python train.py --n_layer=10 --d_model=160 --n_experts=256 --experts_per_token=8 --d_expert=32 --d_shared_expert=0 --activation="gelu" --moe_layers=[0, 2, 4, 6, 8] --router_score="sigmoid" --normalize_top_k=true --routed_scale=1.0 --balance_loss=0.000346 --balance_bias=true --init_std_router=0.0114 --lr_router=0.000895 --n_head=2 --n_kv_head=2 --head_dim=64 --vocab_size=2048 --norm="layernorm" --norm_place="pre" --norm_eps=1e-06 --positions="alibi" --qk_norm=false --attn_scale=0.125 --tie_embeddings=true --parallel_block=false --init="normal" --init_std_qkv=0.0395 --init_std_o=0.00884 --init_std_up=0.0395 --init_std_down=0.00884 --optimizer="soap_variant" --lr=0.0027 --beta1=0.95 --beta2=0.95 --weight_decay=0.035 --lr_head=0.00865 --warmup_steps=200 --schedule="wsd" --decay_fraction=0.895 --decay_shape="linear" --final_lr_fraction=0.0 --batch_tokens=65536 --seq_len=512 --doc_mask=true --train_tokens=491100000 --steps=7494 --dataset="wikipedia_en"
Below are experts of layer 2 (counted from 0) of a mixture-of-experts language model. Rows are named router (the router's row for the expert) and show model dimensions 0-159. Each number is 128 + 32 x the weight over its row's rms, rounded and kept within 0 to 255. Numbers have three digits each.
Before each expert's rows: a language model's description of what the expert responds to; "comes after" lists some tokens at least twice as common just before its tokens as in all text. This comes from a sample of Wikipedia text that the model never trained on. Tokens count by the router's weight.

# expert 56
What it handles: Abstract noun suffixes. Abstract-noun endings like -ity, -ce, -ance, -ction, -ship (density, assistance, source), plus words like support, power, control, that, to.
comes after: "n", "s", "ed", " re", "un", "b"
router:111148088144138131100122091104129116096102182123158151141172122153164177084134117090200066090125159147138191141137153146107097160126131160131135131090118081114143081206151124122138075092093137188156159116077117153129110114129103097141118149070139108141140190071113126168115099141133092091077128169174125133103130121111074097142107126078107146164156166142116207160171105180129150165132140119145067114130112110198155092137122181156017098124170142159181129133148077087146145141111099

# expert 11
What it handles: Short mid-word letters. Single letters and short pieces inside names and words, often after a capital, such as Pož-e-ga, Hock-e-y, Wilt-s, S-ing-h.
comes after: " W", " K", " Ho", " O", " G", " S"
router:160105104124160140165113110104088123083116102121172125176133135131096103074107071102159084113146069144161155116109127151171137193152139216104080146119149119107139123134143082081093066105083134144136115120119120126153129136127122130127114097076152089164234134131136117177101067156106095140105123106160174135209164168105121111077162127078111147155151155111126157127109150142127111178083162134107126150143057116161163138187115158082043165097154142138114131132093088150191101167161099

# expert 34
What it handles: Name starts in tables. Space-led capital pieces opening a name or word, often in table cells after pipes, e.g. Rank, Featherweight, Brooklyn.
comes after: " |", "-", "|", ":", ",", " the"
router:124104154134135157126138122119174089090130128168147122117125165133148125115114110097170105108144109161083193128140125120143078141105119202112093170141095142070188116166165081137163129143127128120155104086099126144184135152158080094137145089104138071157164106105173095091102051119146119191115150149175100128179152144176134088061115090152073096150169117113177147130098135186089144138104146107129086109118074171205117174122102139122106110067153177128151177106114100165229139122161121

# expert 54
What it handles: Line breaks. Line breaks, especially before section headings, between infobox list items, and after table rows.
comes after: "\n", " |", ".", ")", " =", "=="
router:119068075093160113163116150139163089113111150158184148117118142148111182119157100112132074097136137109095166138184152142133098145120124213116164104126130103136144068121120059123115152135068134165169182103132137111177130096147120152158075116103161090080206127095132129170126116101130086155119121131141131121192112146118079094123191129137172129167199126109110144126144160149105111184126077117100129091115044174124138144172178188073089117108173148137125112145151085126139114099136037

# expert 63
What it handles: Line-start headings and lists. First token of a new line: == section markers, list dashes, numbered items, or a capitalized opening word like The, In, See.
comes after: "\n", "|", "==", "-", "===", "===="
router:137116122109229144140165142176140079083150148163157117154159151131138115094125098116127120093121154114111176142112142114130129184109110164114102121093117112071115136174196117102124128125112135171154092097121182164151106134137038133120130078112144101101148146118121054175104084104150143096114117141118142111187142191200097103091109086150169087122187136115114149128146151151127175085088122129137108151157102127141163152141106098176105107049100135133227111143091134170186137095172056

# expert 18
What it handles: Second word pieces. Consonant pieces right after a word's first fragment, such as art(w)ork, vol(unt)eers, inter(w)ar, ad(ject)ives.
comes after: " ", "n", "s", "br", "an", "ra"
router:124083131172175127123141079124134095061095204119236135122139140130130125120133109077138129110142118116160201179165118154099138169079139154133161137195123115089105115162162127136147107133123141165114140112152144158111124139095126099164100080099197124121154137137124115119100069138142124112016114148123215086199122160150103121114107128122155146098167117144121162146180107156087176133117103104135128112117105141157148160115125096102103078045173110165121102122134085143135060111187101

# expert 26
What it handles: Word-middle consonant pieces. Mid-word consonant-led pieces such as tor, or, et, tt, mit, usually before a suffix (territory, prosecutor, guitarist, blanket).
comes after: "ri", "li", "ci", "la", "ni", " po"
router:113110115141169115118160103173119095054161148091157129132143101159139119124175136104160080152170169131162169145138165095097123172118137155167116116146104133093152079157130099064122100129135116160115161115066172112127178140129091091140091094073120080081165152127114134139120127100127086161025082162171147105216181127166086135147138130128185163140165114136123192099112141178144171188125077077142068118127062132132145103131164092147112138130168138146134149083141062148150141112096091

# expert 24
What it handles: Pieces after capital letter. Word piece right after an initial capital or short opening, such as T(is)za, O(per)ation, O(p)rah, O(ma)ha.
comes after: " T", " O", "T", " A", "O", " Ho"
router:142050153151126106178121146140105080104130161188152117109122121148147150095159079053124093093112091149124168131065155117123117248168133219092160104162076102058106120101126090100162079126134142157175121111115118149086101133151144191137130144085111079130203124077124131106083076145119101132118144090116141133173163170140118134080143188140145113139182156139143131139141169103102135124081123112159115123130104137150167152167148115094111156079151143132125153136121107132221132126153122

# expert 6
What it handles: Digit groups in numbers. Two-digit number pieces inside years, dates, percentages, decimals and table figures, such as 20(02), 89.(55), 03/02/(90).
comes after: ".", " ", " 19", ",", " (", "–"
router:140075119122143069113118158136120125069151099111144096102140157180138178149154113103141124120154089101083169133121138164128091157152153151154144127137088064100128118118127120074130057122142094159133187121135087143182110146107085114130105120077210081145193127116160089163082101099122118181106133156094195126118132132142112118165161127111091104209152118158136198092115124171109192123179113129140076144065124086152168123136148193138127129117141164124154176073115118112160142162137036

# expert 15
What it handles: Noun suffix completions. Final pieces completing common nouns and names, such as age in language/manager, ue in tissue, ure in tenure, il in Brazil.
comes after: "s", " ", "gu", "ra", "im", "ri"
router:155062148145143108156131146143091103072098120113200095104153143113122127136159116088118039122107120138078172142127122153113179181093124157147096100168092138144118139165109070125124085138107116220126170095037118153137138125169123093142089089073202122169157134093130113157122128116153173077062122108129142161137104154139110090139124106096101128141169141106185157116118119151108129189122093110137085152150140189144172108148181181173040099125190121116121131136142104106148151116108106

# expert 10
What it handles: Capitals in acronyms. Single capital letters inside acronyms and codes or starting a line or name, e.g. RMNZ, MVFC, Zimbabwe.
comes after: "\n", " (", " \"", "S", "==", " U"
router:097078076125141116182116120136153068098132133135140095150165165200140101129131112101104141135118119122172179189125095140106104147106147202135114156100162123077105070187154145153129075103109110120162160108089161159166148120180069122070090102032212089194205149089135124147121116085132145131114126140176133138187176156176067116111143091177123130128146142151121156164158109153111161122115145100092118143093094149131165152131141121124051125117102119126147113139130162118147143104123068

# expert 52
What it handles: Sports and institution words. Sports and official title words like League, National, World, player, plus continuations after a capital letter, e.g. Some, Six.
comes after: " F", " S", "-", "F", " f", " the"
router:113099151166180085118121163156153109066086096104155134141153081133185138117149120082175108128155098112089214097122131116125099158148094201104142140134116108053119125179125120092131120162121139151131179101153126166129138149121097151117109149053110089176159126136136136115135087089115128081082166118211147059128117189148137099122137115139071107163146146130146158143140106143061112111103117102126106155114080127200146114134122153054084103131226138160116133153073171160170152114156112

# expert 16
What it handles: Mid-word verb pieces. Word pieces inside verbs after a first fragment, e.g. bel-ong-ing, su-gg-ested, pre-ach-ed, plus whole verbs like used, released.
comes after: " re", " be", " was", " Re", " is", " su"
router:134133112103129172119137085104115089081178119131211134144143118122100142068114123081123090116137116170171166102163096121151129139066106161168141173084138120132131102150141089101133089091116129205154141086094162112188090155164106116109118098097168094150141139095143114143167060134159145145092084152130184128155133181153088147120112137152087184248135125142165185158136181185077127111122117120142135128167071128169089120167119125098112115080149140135189117124153104142125104165124058

# expert 53
What it handles: Mid-word syllables. Inner syllable pieces in ordinary words such as fount-ain, mount-ain, tr-ade, cult-ure, Stew-art.
comes after: " tr", " f", " st", "ult", "ic", "g"
router:101109131114186102138170173152128120041124169137156166126176096140130155122183100095135110127131154160101168144136169130109132206153129153202141108111143079086160096107150131147127083144122137116131145145164121189148133129101149123141154110035172119105116119146079101112149087076123077152008094159157131116135182138142089119145140134126123109170157109139091177135117091146113145147145107120123106094084150134149176122136152134151060113139184136133140151096147087152194113087051062

# expert 39
What it handles: Noun after "the". Token right after the or The, usually a common noun like same, century, city, club, following, band, village, or a heading.
comes after: " the", " The", "The", "===", "==", " an"
router:123111141141146139180117163136087091101107164165182097163158139100135123143143135073135087128123135151109156130097138104104130187091087234160110129118128119046163164190157138134175124142134141122173107095151105132116133097105121117096164115091114058132210142086117104108146070057123150140071114134142127081099191161104122105077131154105149098120189118128139167148158153207107114146139151087157075120144096116140108117137186142091116175116201134182125123146141103135134111048131108

# expert 31
What it handles: Determiners. Articles and determiners starting noun phrases, mostly the, also The, a, its, their, this, each, and 'the' inside words.
comes after: " of", " in", ".", " to", ",", " for"
router:142137132104201127142163117153112083087135124161200122133174107160164165066127078075171057132135119155141152157167112122141110189164130168091138187129125075079118127112098082140114102172116141148148150157062135139132135111135079132124078141115146097127182103129088122162142091097125062118098134111128210102168121102165040106120151108143132134099197158153138113127160157152155132189126092124121106115110094108177172112148134108153065126080165120142174178131184134109157091103082104

# expert 44
What it handles: Articles and possessives. Determiners and possessives like a, an, his, her, their after verbs or prepositions, section-heading == marks, and word-initial con, de, se.
comes after: "\n", " is", " was", " as", " with", " and"
router:160107156084192118127157094160151074082128096148168109135179108150135195059096135046156073084112090138117128125180120121152144144172097191150157126121177083114097104103138072115120111063126124157139140086080145145141192143129082105132098119117178105113172125095091065132165115133153139148065071139150132117137151176159091124104135124087155128139176161130145113115141157113084141101154139129157090147136092116194167148137107135149129131107145174164221112159118148137184136109184085

# expert 22
What it handles: Words after possessives. Nouns and determiners after his, her, the or a, e.g. his career, grandmother, other, more, life, death.
comes after: " his", " the", " a", " with", " her", " and"
router:132082131138167099135145153151131117086099114101198091118172092178123195082126105049159132092166100153125150155192125127115166156131122189138138147122088046105125141123134069105135106142114156166123164120135160176117104118120087113142106109096130103160144164125072117129149124093144087143070082171144123092110145167153091120152090156108139098149196167103156151079125132157132116146161085063132051104159107100238150125125140104131132170109138107139151151092149147142222145107111104

# expert 48
What it handles: Adjective endings, apostrophes. The al, ial and able adjective endings, plus apostrophes, as in polygon(al), imper(ial), Off(ic)ial-type cases, and Commonwealth('s).
comes after: "c", " C", "g", "it", "ri", " c"
router:112122098098168107120118135105165105084121105132196088102187121165162164151138125100099084169160149142108195100145147105136168155155120152123104138152121089056165077108091129083080146126112127183162178104065127101182159177128162107118132097065180085118186171142143144124138121073121133132082069117174121155139161140104092099100150084098140071201143146097165165130113133169141138141114100094089087148114070101170116112124127112106115166141104175155173200112145141128179080110142098

# expert 25
What it handles: Conjunctions, relatives, pronouns. Clause-linking words and subject pronouns mid-sentence: and, that, which, who, where, he, it, I, often after a comma.
comes after: ",", ".", " where", " that", " of", " when"
router:105077165103182133145116079157133078073111165129206122121170161182114105102134112105134086120158112129079110108112136122137130129150140194138098168098124084050190105162085100141165150155133093119181128160130087175156105129181086129133063116098139063158140149105130124238177089169148098120115163146142174113144163147125118129130106134112128125157104113168140169091114107146084133113131157128146044160174090095127138125122179132117079155099177143119166171112131107092199115121131127

# expert 45
What it handles: Table numbers and "ch". Cell values in pipe-separated sports and statistics tables, such as 0, 2, 5, and the piece ch in Branch, Utrecht, Architect.
comes after: " |", ";", " /", "|", "un", " Ar"
router:153048148166105128113156143127153130090169115111172117155153151095124168106121146100178106106149131116114160123131147149155129175109105165153112131098094102086180160129115045162164117117092160132122168041071115144145148101172074155139108109102124090133197155143136079198097068151149149134092126150175141135160125100163080176135139112118140078146215104116163168111113167111101121145101137111079137115158132142098096154124121135099067142134133148137127154123149057112196097152165031

# expert 58
What it handles: Second syllable after Po. Short pieces right after a word-opening P or Po fragment, e.g. Pogoń, Pocahontas, Publication, Position.
comes after: " P", " G", "P", " Po", " p", " S"
router:103057129071129154127108065147136069063132136126167133163162164147146109117148120104159064155173148137109191102093115121137120150095148196113141162148147122032106069160124099110135085107134129182158109115069125135138140122113141138119134102057101102144204149121162077161076090112127121168103152127149158158176170118092085117115132104073146150195132118144103194139143164172135173147140133124156141138111079109133163150158179194146104113068122139137170125175108110164155091159141118

# expert 14
What it handles: Ma/ta syllables, with. Mid-word syllables like ma, ta, ga, ina (Somaliland, filmmaker, drama), plus with, including, under, and line breaks in tables.
comes after: " |", "ra", " Pa", "ol", ")", " pa"
router:170095125091117124091103160098121087114152126126171122144153171137131159080185086082149068105124119165142166076104097172170114195149129206159166092174176100077139126127078123065126115149102142198171122112152143141158142100159151181113150124078190069140138103098130119107118088094137082119117101115116139133147153187098073104120103159157106121175160105137144129061183147165108085162121143117114139093088086113158137166124188147178108136124152176133145164140107080143116100099095070

# expert 38
What it handles: Conjunction and, digits. The conjunction and (sometimes or, but) ending a list after a comma, plus single digits inside numbers and table values.
comes after: ",", ".", " 10", "–", " 6", " 7"
router:166051131101143076143092121138152117107112160142182093119143121160114143116143122091116082052148097108122117128126154148150078155130125171135117121124080067082142122151161105118178111141083118119157128106090064177122140146192150147149138110061182104098110140111097071180120095166113114123101183145139198110149153154083058179120127133156152162145186103176180194144157151152144153106147138139142126118126108142167133156093148134143097149108115175185182178114133076117168057129124063

# expert 30
What it handles: Mid-word n pieces. Inner pieces, often n or containing n, after an opening such as lo, ro or gra: lo(ad)ing, ro(om)s, mainta(in)ed, Fer(n)ando.
comes after: "ro", "lo", " lo", " Lo", "gra", "o"
router:182089133130110116127133147101150100096209092161145109162166116151131142091173095098091096104106154133119158144127115154093145166131115171199120132147093086093096094177153084112116081126121092131176122126120149134120123200134106119149117067062193099138173157101109104138131103169165070116052122144152159169159125120159087151150154131139117149198180084079113167101131112192074112100100072104165137111088105140160130140134134078123072171114150218109138164092140138157158140112109100

# expert 4
What it handles: Plural and possessive s. Word-final suffix pieces, mostly plural or verb -s, plus ations, ers, ies, ities, e.g. awards, troops, world's.
comes after: "'", "ba", "ce", "ate", "t", "ure"
router:135142125142133059148113117175143134109144133136180107104136111145128117092139082074140045101095113135167200143097121139113126224160102196205115093156114098101178091135158059118134067113157170122147173118114105152137110150121071113151093114096162099085170184103109102168111133081150117135105119184151164133146180171105120157089107152135127080138201113090100143131129102168100148171142139122141117091119083117144199190148178108122078123149126159155124146083132113117143119074134104

# expert 17
What it handles: Adverb -ly and capitals. Suffix ly/ally completing adverbs such as slowly and mostly, plus capital first letters starting names in tables and lists, like Spain, Economist.
comes after: " |", ":", ",", ";", ")", "mi"
router:174077175130103099142119051116134107109118109114179117148125149120163106064171102088110125152174132130102153124187200106100089135108161224148115115144163121073153093126081058118137120120103121172159184090121148170187109158153120142123145139096159030180141093098118100112097073127153135137113117125162158117147141138102049124101150115163101078158176152107123158058157149187086109148135141137163094126106108123130124144160124148090125126094177184129123198133150104129155129102122119

# expert 40
What it handles: Mid-word suffix pieces. Word-internal pieces such as ain, tic, ive, ize, iv, and lone space tokens, e.g. prizes, receiving, poems, emblematic.
comes after: " p", " |", " po", " and", " P", "p"
router:168093113095138135129188146091143084082173126111201146185164127165153158107136085087129045133106133180077163127102124133124116185174125170150133173121092110122187111166127099146114086117097150147119173088079132107145118175155043124128112051118137068153150099131100099106099135100082144150074119136142133182149137095113078129103086135117113110219196089143151151140113142109092145157145054138120078133145098147119110132138145156107141140124169182148194157126135121123166161136137112

# expert 55
What it handles: Space before words. A lone space token after a short function or common word before the next word starts, as in one son, an elderly.
comes after: " the", " a", " was", " to", " and", " an"
router:145114111126144116149157152153137109083135162165215138162146124123139153128120123068104113150118134136144238185152144176107112199146090167143127106123117079101156127156095056104135093135094171142128147144125187130128104125143134117183100079105138055139148129078082089124154099104118115118069056156153133167155183154048016153147110118167156110152105147161134162144106102117098105130140109114175090086139116163124164121112114111127093195135158114154158131102130107135175117137159105

# expert 49
What it handles: Word continuations and ordinals. Second pieces after a capital or vowel start (a|voided, A|ccording, The|ir), and ordinals like first, same, last after the.
comes after: " a", " A", " the", " an", "'", " The"
router:159107164130120171128103118125082119110147158173213094131153120166124156106139126045115098105119104163148139130132167124111097176137104202135146157109161109106176114155184096143183070144124171132154098108129144210131090130155101140077162117096145115139145160085117091076132085074133103152056091167124126088138147141120122154088119112148150107147198163124126139146128166207133143164121094051148111082124095097203125115107156107131096169129157111195129117111117107160181086084129088

# expert 23
What it handles: Common nouns after articles. Whole-word nouns and verb stems after the, his, was, such as work, film, team, title, author, published.
comes after: " was", " the", " his", " and", " a", " is"
router:095109118146154119115159149143103105053135151101168130188148113143117128029148126067147078125154065159134124123120092176131195167126105164156127098128142061125145131156128089098122129158163116147132176105097147149152139161126082102109146083070137087172155171164132101137122136086150085131084136147182133142118145208135106095149127133105158146207140164117147163124128083164099115076125081106122049111134097108183141160086153166102150134110184154073145165099095114182165162104099113

# expert 41
What it handles: Sentence-ending punctuation. Full stops ending sentences and abbreviations, and closing == of section headings such as See also ==, Transfers ==.
comes after: "s", " also", "\"", "History", "ography", "ation"
router:143076140131167079088107081109089119097141123102185180159216127155118134123186124063116103128095144107147194164106105127114145220163148176123096128117150087134138087205128100139089115106105094151137141104134161178135157145102152151134138120100185063106153107136134161104117093082156153142061141105167175137107160157115052148106116171152157151122124144115117155067127116159136132103153110092141092149133115102106167110132186129087139185116186153176120157140090123090139126163097056

# expert 19
What it handles: Digits in numbers. Number pieces after a first part: years (19|76), ages (25 to 44), coordinates, gauges, model numbers, stats tables.
comes after: " 19", ".", " ", " (", "–", " 18"
router:145037130070155051123119174152100130070128127136148123109122149153127163133129140094136131135120078112105148166131131134133099156125161145138136139147073075114141140137146133071174032111115100157147152096128148145190086126103127100160083124082207070155178160091091120148097083100149152213105145131105168132139136145113087120143159094124131122196190129120192204111142154175121194116154139115140117146083123092147163114146143168145125141113118131159163151072137127110157133145142048

# expert 28
What it handles: Months and time nouns. Month names and time or event nouns after in, on or the, often before a year or day, e.g. October 5, July 1999, season.
comes after: " the", " in", " on", "In", " In", "On"
router:113107095181100094142133162140114056086139124138167160145125092119133099097123143067157121153142126145089177146102102102076148164147156191115110128126115089097134143198118094122197116143141146147173160169099172152145164125152057115141163127067156050141163164102088085170126097083158116118071130160156140129088146181174100070114116168107138107163106167118130193128123137177131135143114118153114094118126125118174114155105142151062161106088170154075118166142152083113189148058110084

# expert 43
What it handles: Mid-word pieces and pronouns. Word pieces after a prefix or stem (un|manned, under|goes, fresh|water, didn'|t), plus subject pronouns he, it, she.
comes after: " ", " re", ".", " dis", " where", " con"
router:119103124102157148145122136143158126091100156125235145078132115126133130105132116066130080056147089117103133140121070110134158118089176173160095166105125103106173108184167037182147109142103103132147149148133133155145133120164098137177095092111143074094166100156119119194185070089197095152049097148136149127141139180169117136135094103128126139146172141165160184118126154142104180106114132116167059158126115135114115135126122117145058126113171100110159128119145067127184127121130080

# expert 0
What it handles: Table separators, adverb endings. Pipe separators between numbers in sports and election tables, semicolons in stat lists, and the ly ending of approximately.
comes after: " 0", " ", "%", " —", " 1", " 2"
router:184055163099119073125131092124121124118104096133172145115181117155161107071145120052149073145158143102135151123132132119106106154092157180145162088167149111134185113111160046157167140121121168181158171124080132184155125136131123125200093143096172019152125133075125091113131091092127158123120134176163172116124126111134068120156120135115179077184139158118091174075142124139121161114142116120165128138097094106167112127169146114093081095105164156122130142083110104145167107117153061

# expert 21
What it handles: Commas and clause joins. Commas after a clause, name or list item, plus and, while, semicolons and dashes linking clauses, as in "Furthermore," or "and, in 1755".
comes after: "s", " However", "\"", "es", "er", "ia"
router:140119111103144107135099101138131140099111152166200105113174112096141121114149066108127085142097110135139159121125183115160100176149099147130125139093160113041128158119149136113137099092123176127203095118101117147199170138171140105147087087093114097127169181101133154164136101137113084161051120144101186106132197118156030110137115121099124145131118135132174156092107086173142112163131075154140098060108107149152118186138224144107110138104125146123115195079104085137152126175127090

# expert 9
What it handles: Word-initial consonant pieces. Single-letter or short word-start pieces after a space, especially p, P, K, m, km, as in km², mm, 'N'SW, 'K'ris.
comes after: " ", " |", "-", " a", ";", " ("
router:140126148092110112142150115160156135091111145125179074110169144113153113115104153108164115107173081102073158106130111168137087132093143200145133152159129064062175063179131055153129114131128134138191152100098156158147099166134064146181149081074121086142156099064118115137074071154174158152088190135109157094185114144187049084093127134146094113158180113125145154104116120174077191109129125139129118144138120128143127183109108165110121100115149145109146162142143103156155103160110081

# expert 12
What it handles: Line-start pipes, word middles. Pipes opening a new table row, plus mid-word pieces after a prefix, such as on(go)ing, of(fer)s, in(ver)tebrates.
comes after: "\n", " on", " for", " to", " of", " in"
router:112111182129118142103154148133120112091141103163153120158127103159172132063135112103203053135121125189155126150107148130153128167172132193130117096123103113111154150161165110105142097144112139112180130150050152185170139099116122173144131167084163105161187129107105097155179044115165099122118076074130145104142135134114109121110117101142122102138148178138164149116135138167127137104129093119151138114077089086178138130127140147129042094121168106110134157066167082148214151069103041

# expert 62
What it handles: Number digits. Digit groups within years, coordinates, times, statistics and footnote markers (1973, 39′E, 54.50), mostly in tables and infoboxes.
comes after: " 19", ".", "–", " 18", "20", " "
router:165059125117125077125122173154118094070163147133140088113117152167116131140131159064126109109116050102107137121134148149137098164124150143135129124144089082117099138159150137106177022173111114166154155098126152159161110115104150113147094122058172063149167167112120117147090087111166151155115178142133172155159140154110093108132152106103173133206183129137175222140156140160139153099140118111134104145068084057163156133142163160125115156123108149181182189106111118122143143139133065

# expert 32
What it handles: Word-initial pieces after space. First piece of a word right after a space or quote, often the start of a longer word (burning, liquor, territory, lethal), plus v.
comes after: " ", " (", " \"", " d", "vo", "v"
router:157093173107198138159096150149146103061110141108214123139151093110158092071152096089074112149154074145125220140156119120202132152059186170132132127148118080049139105158166111121123131144140126145160178069130135123143109131119126145182097055099136085138157146102113132137090112088182143097064136095125152111155106168199122118095161117123092129149163111178143153103138114122064188136102138117174121118144133140153117170115121134085113131106175087112129131158087098126176116131125110